Weights of a small mixture-of-experts language model, trained from scratch on English Wikipedia.
Size: 12 layers, vocabulary 32768, 152M parameters.
Below are experts of layer 5 (counted from 0) of a mixture-of-experts language model. Rows are named router (the router's row for the expert), gate (a neuron's input weights, with its number), up (a neuron's input weights, with its number), down (a neuron's output weights, with its number) and show model dimensions 256-511. Each number is 128 + 24 x the weight over its row's rms, rounded and kept within 0 to 255. Numbers have three digits each.
Before each expert's rows: a language model's description of what the expert responds to. This comes from a sample of Wikipedia text that the model never trained on.

# expert 23
The articles a and an in first-sentence definitions like "X is a village", plus taxonomy labels such as Family and descriptors like footballer, politician.
router:104123146108130070097111152151146086093084147129150129070123127157111154101120156143142134162132132137089180182151100125168102138122123120119105168088141179122110123145159150146116134083117076130108101153119142105106133171092118143145121097117098144132085141155151136146157116072120143117134114106103139129132126118096134128138138101103123139103151091147082129131124142116120123137120107099137118115145132126150130142112139106159158128141151130121173122112132138118133118162114118154080119118134127183100166126130121153103085140150128112098107131100154140116112146108128117141120151120118138119135189109097155124144144124115146120104135110137121092131150085138160121131117121160111138111131085130133172124143131179178163106125136162112153119133150146077116164107097159
gate0:136168175091157088111144126135158151145129085094132119101090118146081145116101133117124098136162147075108133145134124121132098113145146105169136133123095107111104118168159144108131103128147117109134153138138124114139131121138198129148127110149101134139134122136156103129080182118118128116186150104133139094112123099143122131129113116140130129119162120128144122114093132094129140121132173110055142146146124125152096115157106159136172132088123094133147077129131140124105143126140114141102118123108127137137117158114149159129098146158163121092106153151140123122170168070131138133089128094121176124130171127075162130130152143114126101172166114134117150086153127150117120160129122129116128098135142111116114099123126113129118090094121149162127134157148138096149156153105139
up0:119095104070174105091138078109142128171078099109120139108119124131086142103106125123138098144115148101155158145136096137137109104142163111133124136121109138107152091147118167108153097103118147123168117148152126128147111117070107143136156173102137119095129151115108122142118182110108133131162156094138110094109120172128112104100116092150129125150194134107162155132105108145094147127116111094083179100117085083163118144134100131133143129103141150134121117153148140118135137089141111143103097131146133142118142110126132150139123137140104123125105156169164165125154150080112157167102115119131159096198139124108139139124153108138128126147189105167127153084112138131115129131144149126135141109122145119106174140127107110096136125084137115183114104148165136114118108162116101
down0:102106098121093123098143113130152128134100138142140148143095136157123115090107150142169132150144123164112125084069108145077108091120114101155103130138118115123136094111155112157136104095144115113155141120115157105123142158115135110130112086158132139128100106127154148138136139111108146101136158142148128131117133136122135114153140149139144131130099108140133136081145140118125097172042110125095094118096145096118107114141130138138136134151153140171139162127124147164145107129154168135185175126124120129162110155104148156131113099143116101121157131167136097144151137104148135128129119106153130094175116081141138156114159138114139159100087127150096116103118127181112125096106125148107109109122126117128113123139125064113115137122134137098137155119159123128079127143107128
gate1:118128119112141118161122117100146129172093116111135117104115152205093143120113125097159149118177127151147121133140184154102141134121169120158165152124102058132129144105170145141116110110151149161145148127119132115135148169124129134135122141115126122087141147101145144117099117129134139124136140076071143087133142095139161132132113114137098113101113151112107145113116129131111133131122128177147135150138111158115137162121058110091144146137136113115095100142123134124120116132105116131150113122100160112131100139134059157109145088093134119107087112098112133114131150164116129147174146161159150117151114113144092115129146170138124076108136088162135120113160155063109119144108103127071157156135097139116143156128127139137167140130132142140114125171112201114080127192117129
up1:119110139128130108148124091109135117166104120100141148159120152183110160148130121108176100151148134143123165094165173120139131148132171123115167146163121069141133126104144152143111118119159160142175161154130145141148149155092150141136137180137146122141146142097131166114129128136136148161129152077116145109153096083142142139113096144092125156126109143074097145105100147131114123151084121163152118109146116167109065116128083112119153105133136134112087112157116112097131098118056122131126132100110139115154090111152071165114139142122079118135097098099155112151132131109138108088162156155116107116141124104134113118135161163108164118125155090140161110142146181102110146133135105150097165122133108119114141137133113134137190143145123137118122097166136147091126133163133081
down1:168110128179138118082115137118099105130108140145173115150182142143175156130170093129154096103130093095111111089083116129162129124138159171155102176111150157092128167148120127102114114154136132076112120109124142116124149108125136128096145096108153108109157145121132132110085122114134112149166144133152070155122154095116108147091114121087129113139133125185102141149112102115116113126142134111105148093093100107151145131150179137157148139143123097126157145161151137165172152110130119142112146111164158132170154078119111158106085125144156129098123135126168103138172170171156156123122145151149143134072099114148102110123112165111116093122151112164164089167134148093074161119092119123165121117122128107153086160126169129117119156107129146135081105112165154094137093152144117
gate2:123145145150143112135117142139167126126093114156184171123118107144100135147113149113133124140137151064105093133130104095091113126122121150099109161133106151164130127139159108151143123101108140148131091109102117144106152124108129123156156096156109106115111124103133156130078102123094108133130155121089150171118143099120120071171119103133126154073177100132121117159100102123131145116122155118147122151138088089153111120142117132124148143141136115139159116120096104155104121087096150108128113113122128150094168111110119118111080143098107114104106125109131127119096149116106169165085158114097112135126149164121141115174176133132109129135137129108098139147129136161129142164141128116144136147093130167144160146120135145111129156087160148121143131096145126130107088129100155
up2:121113143114111117134106136131150114122084105154148178136128160175143149177111145115130151134152136096108121141138114111101100121109089148132107154123074135116143131155144081153170094126092116123138112108130138131113129128112129156132168111137128167100142104126182150133122125098102114137119150126134130141149146110146116068121112089176102134082135151146130121173102114143150118134129126124118176157126090079131108086129135113121117173137165132131131120132104121148128129090118119063154143126120134148146110128140115104131095145106098120104072145121118132100106183124107176192097167155084119129130147119097135128145136148126132120140148099122136106127142128140079093127146116129162115140098122171140156157122148153122127167090148149159105133102132113133115121099132142
down2:105085134122116150151072142141126061115139132124170140122117141137150120085120096070147115142146149113136117119117098114113116113151130167101114133129102122139117124146096131132108136081113147173154123118115118115090182154085151113136162138160145105087117082106126123152099134103109141130136114144160114151092160141118134159141122153145119159160152140105158109159105112182141140087130074116118145130121101132133138100139119157132145107135091164165103095128118118129144118127141160067185092105077112109153188114110107120117130101119133108172135117137142167129160149130129131097130136085146165152153123182115095145113148128121125122110100143133107124114106169124168103131144148111151124097101137107121124152117109112085139151101152099130135133092119144107099130159162143
gate3:126147130097126109103135150104099135102112122146090116120079194140115140127121105076111147112110110142079165165145124130163127118152130155126164129147166105134091124137084159114124159108106163132103140120138140126147183160109156105072116135120162138077134143100125116092142132114107121117119174117119145178160096098143139132096170120113147122167138124161112123133141162134119118100138172120128107168139136124149145134138166132107134106139177108135127141187106148130115126151135140154108159164135163151135105141135157155115104162127117142109115140154137133136120141182116106136131141145106139147133134132186138122148102117113107119132104139137141157159153138126144145135129113132160127099160126109135083113118138127146041082112116190111109104140171147100115162111147102
up3:121164105119156121122119122126154119107110129158160128121143143102122144137146138140125113140094141159088160147123146132142110121130128137127140093114148162145096130153131149056128126082115111119140158059117150116087136125132105107095107084168141180086152119117133134131143178107129097095186149101122145171150103090116173121113147091098150131149100091142137126156135164125116134143121146115107111116127133138113125108156174157114083129119147114166075115150084125158125102102134169130084152121144184152121123141119119116126119129150083136110117147149134118098120125141167127120102183144152125141135174113157167098125088165111080105209103106156149156194117144138141121144126122144131148123130106124120127140140110157136091090171123141089096104162189161105117141136123114
down3:138131132120120118130112109138144150144133147143134114123134093138127124120155105150124139077097086119131134083115050115163153110150103096100106125149123128149158092120133149104135130132147101132127154148136107162155112107142140144157097142175103138159075170138123097107148132124136166133072128134115146134114148160097115160179135122156171138134090113124142098100139101140155098108123133123149143165166152124131115108118086140160108101153117123097135171168117108131115109153142184107153117106114135121125139092148153169160080085107127133126073137103106080179136109129117132148133121146115120120113107127160151141155147144098117157133168103169115141130133105127079125123166133158159149129116162133148108106114172151141098118105106112163153144157184103150120110135099132
gate4:098130154104142084107125135129100181128125095147118085117133092101136155128142115120129124131155065144139139133142115187123140169097123127139135121129140157159144132105141174177159115116124143125145161138149128117176139100114092130114157123134151114151132141133173149136129136173107124184144123132129174155125120143116141161118126109107107117106145120147142086129073187141166063124138084133153111099135122114160131108140105115101102131093169124100132187105142088125148112173127153123145110142153138093147143095103142134124134141136117101135130146115141180137168163081107119116142129081097122122139099151121082132089144119147128109105168075150124105108116085120129165107106131142097115118120138106106138137139172166105122094113117141122122129129115129124118083113122134
up4:145118131125143083100147138133136185133140138157103129132134098144134116131095135127151142112150140133159110118156119150102101156093124133133161157121131128133140129135138143138131123136123138151182178151147124134166135119144100168111160121145178090106112185134164148162139138132098097176124143117138175151116110134136143128108170119132118121126143111097128139129125226126162092138175109146173112127133111108132103145130104103113092100072157145111119149104104113133156124153127118128129130143186141115127140133126132165126158159154135127134140131117092164092145162076109121087159120138120104106207119129114119161122144129126125139115140066164104136117100113137079126134105160114165152097144154120124111132132156144099096095139118146157078107136132123113113107129141114
down4:148098142159099115087085144135153170153121119114137135156097128084135085137135140127135154099129110116133093120059158141119101135123145144130083106126139089130120143101131119129123097139093130145165133154143108144108129129097079137138137107145149157109099170104140114159124142149117133132115141144118129150137132156171103160105101155163132112127148117159147110161074158120107094119112111127163132075104127128113177096072130113119188120090161118101159073137144149106105156142149116093101156132147138167134090129154155153125125135102128141110143117155129144127127147116124120114140104114162092163121144114112127155108182143094114085107133146145105108156125152131130123131134124134136162127153129131130176129126149185126111101152112151098124130100089103194120102082129100
gate5:160159136115097076103104099139126126124140095155123182149134126164150075110090163142103128098134113125083146153130135106168133130098095090126133139123087142182132116106104114130111142133106106111141075191124146075130139134140126156140140096170130130137101078157185156146098134098129154105133079166125168128117197181142127129085130121129089176107130118133107146176087153149096095105115150107122160102128171110147148117132112068119127152111175126118119148104092152125096125127149135128092134120081127133118133113132097187129119145153109155100157148129084177146128136148171096097109146134133130133141124148122133184141145141139161114113153145111145130107149084129084128146103156153153104083138125160121115140126122109163126119138103135108055144182124139127149133140098125
up5:133129153096100104109093123121128136131130106161104183101113170124124124132073144143097127101152098124133136143167160154151136062122146102125115135114103168189140149131140106130084130144109164125118102166133134102088123114126167131140157147136135152093140127166128149143110140084110124104101143117130120143128167164150162082092135133133103164106129102110156139122079122154141157125137141112104159107097134105139114107101137077127128180122127141122119121133092156114088172111135100111132108141124096135104109108097119166134118184124147140147161152151118160153112178138120150100088145127147131129164130108102104185156126138153116127116136143108103096097169102127091128111116129137142127085144137149142135106119112117133100146143102116117065172145142143128091101101115139
down5:096107146140156119123112131128133145146176107090080150145087128119129141116120161178111106126177100131089130106131147139138131157165141099159143133090136180089150181133152133159133139136103139133086116176131098164169141122107102106137121134130109127160187150140142120097129131127169093124110161151135116146114110124179124112153103115137127177084120130146142152107136122152077106176137104082112121133129128088077134135117135117097142135144141107142157120082124124166153095086141098157150083107142135087124125136140101130134140129126126139129092088132124112131106103174119115106129126137158133136090103148110142090160135135164142112139142117110104156110115133109112132115136112124110100144087076129089155120186153157113133111116110168136158135148104138140152119141112174
gate6:094120146153117108135132121119135131151126123102130204106121107179126128071117110129115127109091152140105110138151154097085166160156114137126130123133163124136118144124109120120094134109141130119126124145101157141167109143128126141098165158107132122107109108113094134141085173151115153156118138136127159171137135128135102136130113076165110120129122081108110185181136150130138114147128148162173111138148137130139077144158102126110139163102174088133085138109123090099139115118181133147115126138112151106132165138161084135147133149137169105093107157138132138168122133165132129103129121119073119111109186093113123164110118137137157167142093146165123115162152110125158133153146074168183125108139163129131088123107127154091072154118162133154139190106091152131128116105123112
up6:097110102126144126082113131109146133139095145114143149098114127157121145092130102144158115142102139112159121148132164105096152170139129133138151117153128120112117146109108126117100150088093144106143157175077169113144151106094120139125161108125129098154118132107106112138086106147067139144095134126107160137140149148137091158129107072154109116130153087102120166188102181112150132138154127142196106158160137160155104125148073147137140119132139116128098129152128114093145123140186141121117077146105146119163146106164081146106108117132153118134115158143086130164137122155111168125111129138112111078114171138105105160152122130137134133130100128164116105186114102146165152145144097133151090106144128104160101135109135128095094125148121180164114158105124154105106105100103110
down6:136093067122137142136141146094142105153137094170172108112100124127150094136129081125151144121130139147138123122098157148119134104094119145111112139114125110119183119177120120130110163155119075170136156123119152113108132116139110127100155089114137100133112123071094143135127177165094146122158131134074139101141147144111103137085156113138081135117110134111130135132175088158142129119125161108101117157097153086113146109157121176135103126118128153146160163123075080099121122140102092136093098139143156130156094161148110179119085114091117100130127136129133132128107100146153134104144163118154117145131114162152114129098119127109190155134175126148110121160095119171087107097132155117131161139142151080151145190134115132110147136126138157108103099148142173141116128113148141
gate7:105106132127154096098131123123112117130120108130120130057104145116090173158111126147097123143104131108112077154137111114148140100134146091132113107077131126109103139156159137143132108110114137127152102122147160187093095178148110135141121105144121158075156169096145124088148152132098128122124120114103105130138158083113108126156141141152136143090145130148147094097100101123152157147118135147116136165137097105132118130110136139135108112152166110148175132150122151128122171125084095147133108113124161117141126134108133138118123154147103123081172106142142120124106147073137156187118096103124123122130145180084158149159170175111151155127117126117128130134141130125156150128158144141106144164115138112131160150189130104163113110114140111080112123145166146118146205149106129
up7:163129175092150098111092134117131119100098110092114131092141135121131183105117142151136117134132119080109111133113129122145116111084141135147139097117124114139168148161144144153114097107117094124093101121139136125085121186161100134191092093115133165078133115167152121122130143123149113113127109139128093133154140041127130121147119146166106134124113139131098111123109122116126140138108120128121163169138093117114139100084129153113120147121187135181122125119120121116147170124073101150105124099091086142179121111123195116145134145153102094112156167106113098095126146091142113187168114109138105104159131158116158158135128152169141122096104152159137129094143101147155195143135110155090117182111145144156158131163142111153111109122121134101112145126116148106136173163133110
down7:159139122114143114136116137161105113084125126066106128103135126150134132085150137151097148091133134162068118096112144143101172130116127163124137125128151115102132064171150168127120103108125139120141163122116105172131128126117125123142157106166174156131127126099125137125097123132102115159128180122100130166119127134115115086161162147158125159085125159089103141152128143155146130129108140157135101119126094117103147093158122109122118088144131189121129137106114095142100153098140125090122139142120157132140139117151163122124125154139142124115121126098139144151109147092085151121167093125138105084184118129146125125158122126128132137152083094164168156108142112128086107135092108142101131143136169071123121125063082086143123144166117119068109140156081116164113103130117099
gate8:148133134128114139110102156107136142134104102111136108111096123149098167159103192156160128137127152120133120155119109157143129122125122169106128109178162108094126101149121195152121137098128111119129139143125123141134147124136151105183095140153137101103097128117124114149097123131069175145101119132119127115144140167144151115104113138134086145131151163134142120151144116089127151133123153127132159157134141072162143094124128145100096082081151110097116082142162129162149092138126123151150161089070130116130143145123090100107112150147108067129115152155174110129118133138118135193133096136138117091141122125121154122133111109120124156121119125110099090116112099163168122119096115095167135158121114102152176115107158122122089122119143138109116105096123110141197111111135100
up8:151144123107176104092089125073175140122117140146158134105104123173090130130118145129150110127126155111152111118133111153128123124138108132126097162124107127116125128114113152148142127158123138153125145108122138139130175114147121139168125120142142071135085117110163134126121105105109149157097135087096145136138164143150121126126117147116066152122159134101100102131128151075129096118142145125112127151100140074117144099116157097146134110109135132100130141128154126146161119088123120128152126119084126129128124109108103124132158101140079112117124096116133124133134138119155113154105102112114136095153124110137141134172153104106100134143146125138120141096108092163165130139058097121173150109125108095169141130084130096087131120128152143117137145072093136110136152109095070
down8:147138157120137149109119110102080126134079093143156150095144203129107114128142124106141125135133121142097155155135159148120123106123117114123129112143155117126116086102131174097138127145118096171133138142131124124123120121086193104081148092144115149102172131128157131135149136131151114104151099139103079131177126135129106074102128136102112127162139110158126104155171118119096105134106145159106057140146166099137124091147100120088106119111125101125148142091126154148124171161136098113068129149058159153131112133107114135095135109127147064141122120122120099140076124112144140139164142166120096140125153153129159141091099114167122108131161137128130101113109140133143123121087146099087110089121135106143145128074143123083126145077086137089148133116153102159135106122155089
gate9:129171113082100070102122093139116163120127172093173101141107135154153161168119168158122111110079125082098088100141130137154131101148136083128145132124176148168117150119153108084152126114111164151099132138083138124104122164139134134144107131140140127125084113119088169119167105101139122140129084115117152101163128178109138133118153128121133127153092130155075120116128134122086111120122140118124155132124103130131115148130155099105144127109164128144149127111124131143109146119122116160092105139127141124120118106126127110091101138152147111096144148144138151148122134118135104159131145177124116136159183160136199093166118163128132158127130123133115122084093130150129153110123131146141100126129118121125156129128110146167148099146084110104151105150138121115071157170114116
up9:110132098104146111141099117109148113110105144117102128125110127152116135139122135142113136085137139089136143132128114096118108108132149098144175112125171126152118167109133140100112129155085134106102108105113133109105184160130121137162119117149113129132141146129106109157139114098143188127132103113111161107141131131119126119101099098104130130163097148133092135133072151101092126182103115139120111093149138130162098118089132129090144160104124118112147106142162125111161140146118107094122122102135156156144131102120102129135119154132143121095151188070113152139090078141083123159110124122142156143171128105135169108172112151160127147089115087124112106077133092111157117131108092129105148100099142125138130154152118173194150114125136115121145130136123148136075130189129153
down9:121132124145097096163077150156163144118126173141158136131140127118113138124141114088094106139111104155158148086133129090118132111124150161171131094107144103074134154133094144160137147106078092153111170098138107178144156135116141150104136108132129124147128130157118137158146139134120197124106089122139122098147099124165150075148058139141144188158144160136145137133111156102142129150144121126130125083131136102090097063111115186128128143137135117113155156154122167104135149160129121094130101161113093125131127175163125128138135121171094133131127141125147111141140092134151136150103087105155138083126120139140100093164120155136124125084131166143113129146145103122149143136127113125077142113170162107122122118131146111152117107170167112102143140132133141180117110116140122
gate10:127117129126144082107107120139136103075131131148128120123124130082104074114082137180137144140132123124087096091148114130106095144129148137106115114196109127139113119151136108137062133153128148145138152142112122122150106140111157139106148120094128129156118102140148144095114127118164116109132130139164153153114119114139125146142150153113099124132159119084093159104112150101134122126145143137113099134166150128144080140120142098076165163120141126149111164172155123164107153138111118121104077112112111109146097162136125114119144118134147154161161127099109089157129119101132101135141123132154136090127158106096137125137152150123103087148134077173102115185161129134093169151121111122156140159147103113110128136109181159151158161134099124088104112107089103101115103118141177
up10:122138131148122107122107119133101119062111093162102113145142113110088082144086147170108157161140117137118168133140112115095101148120110151104133089173127140100093116129143102149077145128139127117151144161098114129124131144124131099114130113082122152138132113160136124130129119112138147107127135159145119124122151129155139129158167151128105147167184124107131131120061109079105127132121124121104154154133129125090038133114134120132166132115135129139114152156158167147097136130109096126123106114131129114144143136120152113125120119128132133137167125122118103158108119121106124149165100129153129121186108136126150101148158145130109118113139116154103152171171140132078191121134095127097099182149116138128077148125166158167150132144131092095081132123088114066130114136112166
down10:163161167154143168159150111176163128134109133123134118121108166109076137137142104122116128118109067132139099123147113121154160144130119129119115121123144097142101108144155140151168093137121125105141136133095133126117139126125131146122112151094098144158089144133151121131138154181149103178082139080135061121118109119136144132124124069057128102119134186186178147096153156135175177148124141124115150142129142130158147122120131165155078132175115112093158124132124134124157110095124159159083113155102132103158146102105155134152183110169090107125130165107135114092112113102156122102106133101120121123104126160171111093093113132140133114120098127127141128138136167068121096113161163105161121152097183177110101112177108162114113144124121073107147131118135084153143140160132121
gate11:126129120116127097106129129101127132146143152112140126122128141156095142098125132146128144156113157163126197109129119162118162137115116139116103096155099146112153121164145097150121102115128119114078106129155108146149137120135130091130146103147138135125140161085184090127127133135113117138146113119090130084124147103108121111141107131096148096129082080125161142124141119134096154124103158105084093097121093100143137136130103120152138113107144112107117150113131154119145113095132076097131100134141097122126112096120102101101154112170078137180136183113125159139091138162142115178112139137157093148115075124132124119157107153168085142090141156138104152133145124138096110160154109146126082134119163143132166110138103140135167106085130124142116136136149126127112161103135130
up11:122147144088140110122117116073134112149125143092121145121152106161095127090136126140131125177133180127105197088121135148128130134104134134108086099143100146143160118171152124137161116108121126124086106143145135150144128169117126112134127095137139119108110155110161105133113141140143120137136096101119144096106128117109111116148117114090153098113106083133159139112133119137094141146106156125095141106092138121121133145133111124144139137126141108108128133133165150113133116087121096145121101138129149117094125117109093115104177106174084109174119159120122146141129140139138109150110125125148151137138084084134128136139108165171094156067140123148107145145134110142083098141138105144129097150129166138151155117139113131133164088065137128143110110122157129128091157107142127
down11:145091178145129105158150104141103093113119124069106114132153133122136140127143145153150146149144107170137158122066122139067122157118134126132170136091118136194128126145153146132137164096109141106134151140128132191145147083151164135166157118055119139121122155085119141115135137121131106135116103132076112102109128113141149163117166083165134089123136085171131146147094129140108146171139128107149152141151116119103174173131127142120098108129134116168138139123163115178159126145128139144160091122125135140142148136111144126071170094136134131113168150111150112105122134115109124102114134111130134158114134131144121139108130113124108129119162144103145113167160128137082135131161114104148119128170103140096117105135130128119113132150070106137146165118132104122108149141126128
gate12:147098142127116122165147121124130108115124112124164133088147152148142118114105115113108151115161162159137156097151153151105103124075135119119137124125170106149130132119186121111137120125123126139089144122131096151127144150112150095149148133151132127058184091147132102147083103115148133123106109101151170129165119121124144138117138146142102078148134092086125143070156126122157119130067093133134108095157107115131163136161115115113133151094125171129139109118127105156120101098105108114139168072157129146118103130157126106077144126141129112124097112097143099139120100087163110125106150169162126082143142138174090150099115160110136174163137102179114101173164140123094141156098154177117147139104149085129134094106187150128122118094112137121163144149131114114187176133131159
up12:133121164107123115115115107138166132125127155113153136109161106196099077149108087186140112114119105152149131143133126135089137116133147107146165129119133151150169143164143139095132160157110125145135105143052131135140120169095146133144153113156095104103161110144141127138099137139130185121141101116099146108119121117173165124105121125108141117138139119147107091112108137135096156110093111120099128113119099121144116109127133141102112140149157152133159134131118114138087127117144142176110119130140144117131130133116092109116141150108090163117151119130094100098120120136173107066149119124111108126106142135141121115111101124101107126146170079110113151104162121122107136144079151163127124111119125129115133084101180096154164082126158164095119134140153120123163151098125118
down12:129192157136109156151099140122149190125138161154115112158153123125090143118112150109111126109141155104129138085188172082121147152104148158124124098131129154158136120112161122124097123120136109120153126123122123122094123120144133118107132122090136120144137110152141170131125154145135129168172128154120169120141123125148166114103103073142178098146095115135143100088128152118116135131157144114147138123106088141055106130171103121109132127076134130100127139123106114124139127115069116140141119187130119117144150091087159105120126099121144140106182147116126109137142165128116155151124135122130126116149095147147164136123084135125153112109120102077114105124108161085141116167131111116135133178082124123127123171071148105107106114103160105141130108173114103159163135124130134
gate13:114176112082129147118104131157163129071103121103177090114092105132087146127112143115133092117138102082110142137147097137107165134113103113162134124147164153144132119124119136129138143120127107109138106150130104167107165104123184127167142129161108111139129143101134151147141112126105147130120122105120131162126091125127104119102104129102127155102128110122108165155107143116132144075138152139102096133114167140115156091133164107133122091125139113125134122139127178123121152112109114139071093198119144113173147117121098119094122096115139181132168138121139109144109133129145119094104149106075112121158187141114184160130151094142165158136150149114142090125128126133167137137067103133149145146106149148135132137094127113130093104140126124139107110138126145155127136116128129
up13:142140152089145153132089146107143160089119102099213115124097137151116128144165134152105131157167130119145161138138097115113137133097080129130111146159151131140130130121122107137126149141119146112142123135146128153111181102117172133153126124140118111124090093103151144139104126102104118128110107120102130176157111133152102089153143109092123164093133140098094194169151133144155151093163118121149071120162144129130128079134138102147113116164137118119104132170137151118133156134124144122074108167128113117181142108132103123123159081094147162169166118142144147143130138121104149118113194087104110126147182171121125145128162120102135126130108117143114114133139118099163158167093109155136119142143126094152147136119135122146105136132126110133111119139134093151124144111129144
down13:099092138154126166136135129130125150108158139118148127171087121127122119142155178119124113139138082109150167092119092114128150108137182156138169158107137139122144126169139147184159124140157101107150157119131144119121089127105134130070120099111163132128074147119147133127096130141135117120111151119077123088132134112158128099150108122138158157113141139115163103132125122151136152111140148140170109065141178139118128165112096142127092150122166138125122113095108080117163098137122132119113133124148132154097147098122143111128096141078110099145163166100160107149186140157094080130134171155119137111123105142108097122126171108091098109176148113116103140138109138136126174129157129103095113131115170122159099084166107151106124122162102116161106156116112130146075183179120075
gate14:107139162111119135156115126115142165134074149118111127099157095157109124147123138121111121130170111100094158114144132143097141132146131156114134092047164131110105101090156099105139103114149151139103115073143134147173143152131099115130160115114125094093115106090119132156127136098110125200141105052100116123108144148148137157120136139116144112126144121166139102126088096127122138140114135135157149097111141122142167113107165168161138169092118106157137165152148119125123124161158154091115091134179099175094115125108129126133161132173097083132130117130146106088105120142122121153081107165130156144151138114134118138134120154136146103140120117124148136142118103123120152139137090155135118130104118135126085146133122144147147137174141092163113149152134106144119130108096105
up14:141161137106130088157068150107145168130099141131065126103105085158118126119122106142133116123127137128135193116136101147111141159133126120093147099114136141142116111119151075126175117107096153126103147103106130130188123156115142108180160138114133127117085128114109149138151138119128140186124133082081107144099135153145093150113135143117109125147121082143153089083122115131132128149112131118150117078101110143156139130125152113110160170131113137124136135122139166116104095163162132130124094118183114164109151107119132125103168097135080129177129124136152110119156130133141130161139112177109164141132120149124138133137119143145125139117120125128140144182121138116093151141150136166090108143150149140096130122113139139130110149186119111141128129122147151131111137127129077
down14:112108123128137144118171093150132134144151122107155140134088140159109140155129110165102117084127132129101146147118105148143125137169143114106114136152152146126119150136129095117126085108143148116142165140159120145192138132138141149148130144164158090111136113154112101113105169153142113114086098149094133086106182119101161160142126150146149112163126120142112164088169105106100167094126120115172128140121115100145139135143111138098115161130101123113143123103132138136173111125127147111142126123186099118122164103139125106138132124139112131132149128075148111110114138137131120108126128109123127092087147128133144143104119164086082099147116088135132128114133165141123136097106106203102116115100124099144104153160105094106125110133135139157161120118086105110124135072134098
gate15:160142150092167096110110122116126152089143122124124123108131141167152118167120148103085127122156142118136145135114101121115130083148120119092122107154156116109078143134149100110129065094140136084162146098134150088117160152123133149154096121169120129097119114139138099112111131111138160110139095113112159152109127128137136110133216143071125068107115152072108133152115125104141121136142130129108145116165137142129150167159147154109144138113106098116134128187138148116113064148116116107097143120096152161131131144142091105118115184131116129116132104110170114120118170093102110130084164120110116142132131128130124148156134095122122108163154119128167101123151106134097132105104122152128134109135133108109157117140138148142144144104141157139151137181144138106102117131116111
up15:145120147169154137122122140114113127105123132180124128153114140141133107155122149108118133104139153134129108107110110111128154119140138145103144142112151098097131096159154114090105133124084142135141177083124153087080126113175058163139130133095147120127156111140144086143070114124120127144153162153079160149133102131118131150116144109130109104111133180081109157128151119108119094137118100126147151113167119157098134160132101148112115134130121138113075100151162119157124074150099165140107152123113101137116122089128118123154115176172124104115112104130112116135091171130097154130135116095138145136126144146109145108125127115111104130145162116096167176136111135096113133130142160123132089127107110115114136108128134129096132142130081110147134126129118135127115123107133134
down15:117166108125123122103126124120160085081156112146116110150149121122111124141143137136123173103139065109135160141091100159093107097121143131139099137168137121115121129109130157096130092110162115119107093128150116135134166126131188069175102143154142143080135144152129104107136145140127128108120120117095117170140132102108099131133157122093124123079150109125127098125144141103154131087153135161072126129098090064127135160120115133141122089156077166131156139137132124158107112174096121120155161143120105109123145142141140164132097111141141086109116098118138132148153134132125123117104158123129129107145122137146157122076126130104163115130164107122110115088128130136075084120099140110148108106179148120129128159132117123135146138104113110065120146114114147141119097138161150
gate16:117138138081163092103098106169152124118119100122119119112136154148161178127135146125091137113146127119094144120146131157118140133151101121204132060101144157152093126160134151142103117142136165117125125138146172110119105170136123161156123154137111155104145095112163155118159129132148132106117127104131129100142153141112101137148137105136113108163146119126132121123135138114139143151131076123085105139152150069143108158133126108114175132153129104127204103142132142115163129139118100139111114145115108109102143140123121113164123175127140139108131137127118139104127124114108107120128128163118103114153174109144162159157119127132134138145136147110138123119113107108112104061109091155141091151138162121098128154149122201112125074124134135121129126151084130136126127096080136
up16:090148112084152106120084113148128135117099087110136138109087163122131147151152117123114129076141088128125140125132136131106168100152082127131120085098123156145094098116169122116117122097143155111145101119151143145151127170116128132143124145143095160124136132112142153123134108157124127141101121087131108107141187107113115125140144128130105143160151093084099120110129167103126120169132114109091089150182151039151114105136167111142148134185154136111155103152107182121117139173125076140075118141113108086077155116122084151129131135109116101082121110118139128147121116096118160107089150176114165115150149136120145154142159127146145112135146127135133135125096118156150094076109103164151117124129178133094153166136087142099154130145170114127146127143080126122137140081142125
down16:045113102117142124124145158101147077121158155107136139153142093112110125145140068140142113136132117146104093080096133075123137121161145091143126152136133127110141151124155120098113120111119094153157136180092117118131139105122142133114134076116162117133121134126101123122113136142120106151089183094106120165135142175098136090148125192160094139124125136084130127133139148099127100132111187138130149127163097123074073110117121136139099127106143165157092138122103075141112129108117110123158140133109127140123139084126176076131111124190169130121107089117155095127123117160158126078128115122145113130116095126127128139132151084158118090130100101123088170129079090135102155181146178116145139146127129131155116129114109108135143147120103098113127100131097134175133165093121161
gate17:113128120166080103137149133118132139120179165100108145105142088119111151114091120166202087128135135150116121132150145116147120111112133119116090130142167103104127102124153104156132107126132104130163082165124134135160124123140114111096119139160171151122133093118152122114114159112123096106090122181141137168110118120178158141089095091118114147101147084132132142123100136111138123142159134169140089111129118118132138094115118150135155129154156113106117105158122098135074121089122114092128115139137124111135116091149121170170136121112150131132152145112147075112135125132123099082142063143142087185137183104126136166084113120139120126130109082134116114142116160087128152108107117133132158103119116125084145120122117151110103139117170135121117108123096125120133141145101122
up17:170144143104160129122116113103104161140122179164122136116117141157086147126118092150148138108177068134126117157125106158104141125097078111127123139124137179109143134150124132108130126149112108116148126144105141138185137142130103114106114134123101116114142099135177124118130172127169091110114137194127143110156111171131102108157177111110113115140120151147135139119106126123122143105137109139096126172130142160088148167117174157119164169135138125125128150155143146112110157115148157153096155135112107108154175120134187154133153134114115120152119102114147125131176105132105102115191117095102127133131132178144103103133122108150137129135159095153114103131126155062112120142112145147096146180113150100122103133132161115154123148095174138125170130089125136138134124114097138
down17:131104106110114148135097097140130107147138123145112071107117130086119115142115099086108124086085127130152095143112082165104147141100138123110099142158119110157173120149150162122146124105116164180145150123152141112095118152118153104168142156153164136146149141127112103153137134106122088124130127138110167139114190103129136101077114114113106119094142142122132085148126100121141088153129122132127105133133125169132120133152129126199102137116122145154123128121123121129097122135074119136120146158098111129146119141160121133106147118056132104103141122131133143102161152128132157103123133099116159133153120150108120172138113124132056079121150186068075160082147176112136130124132170125131141137155120105125109146125151136111080147076128125121130122127103133097137138104149142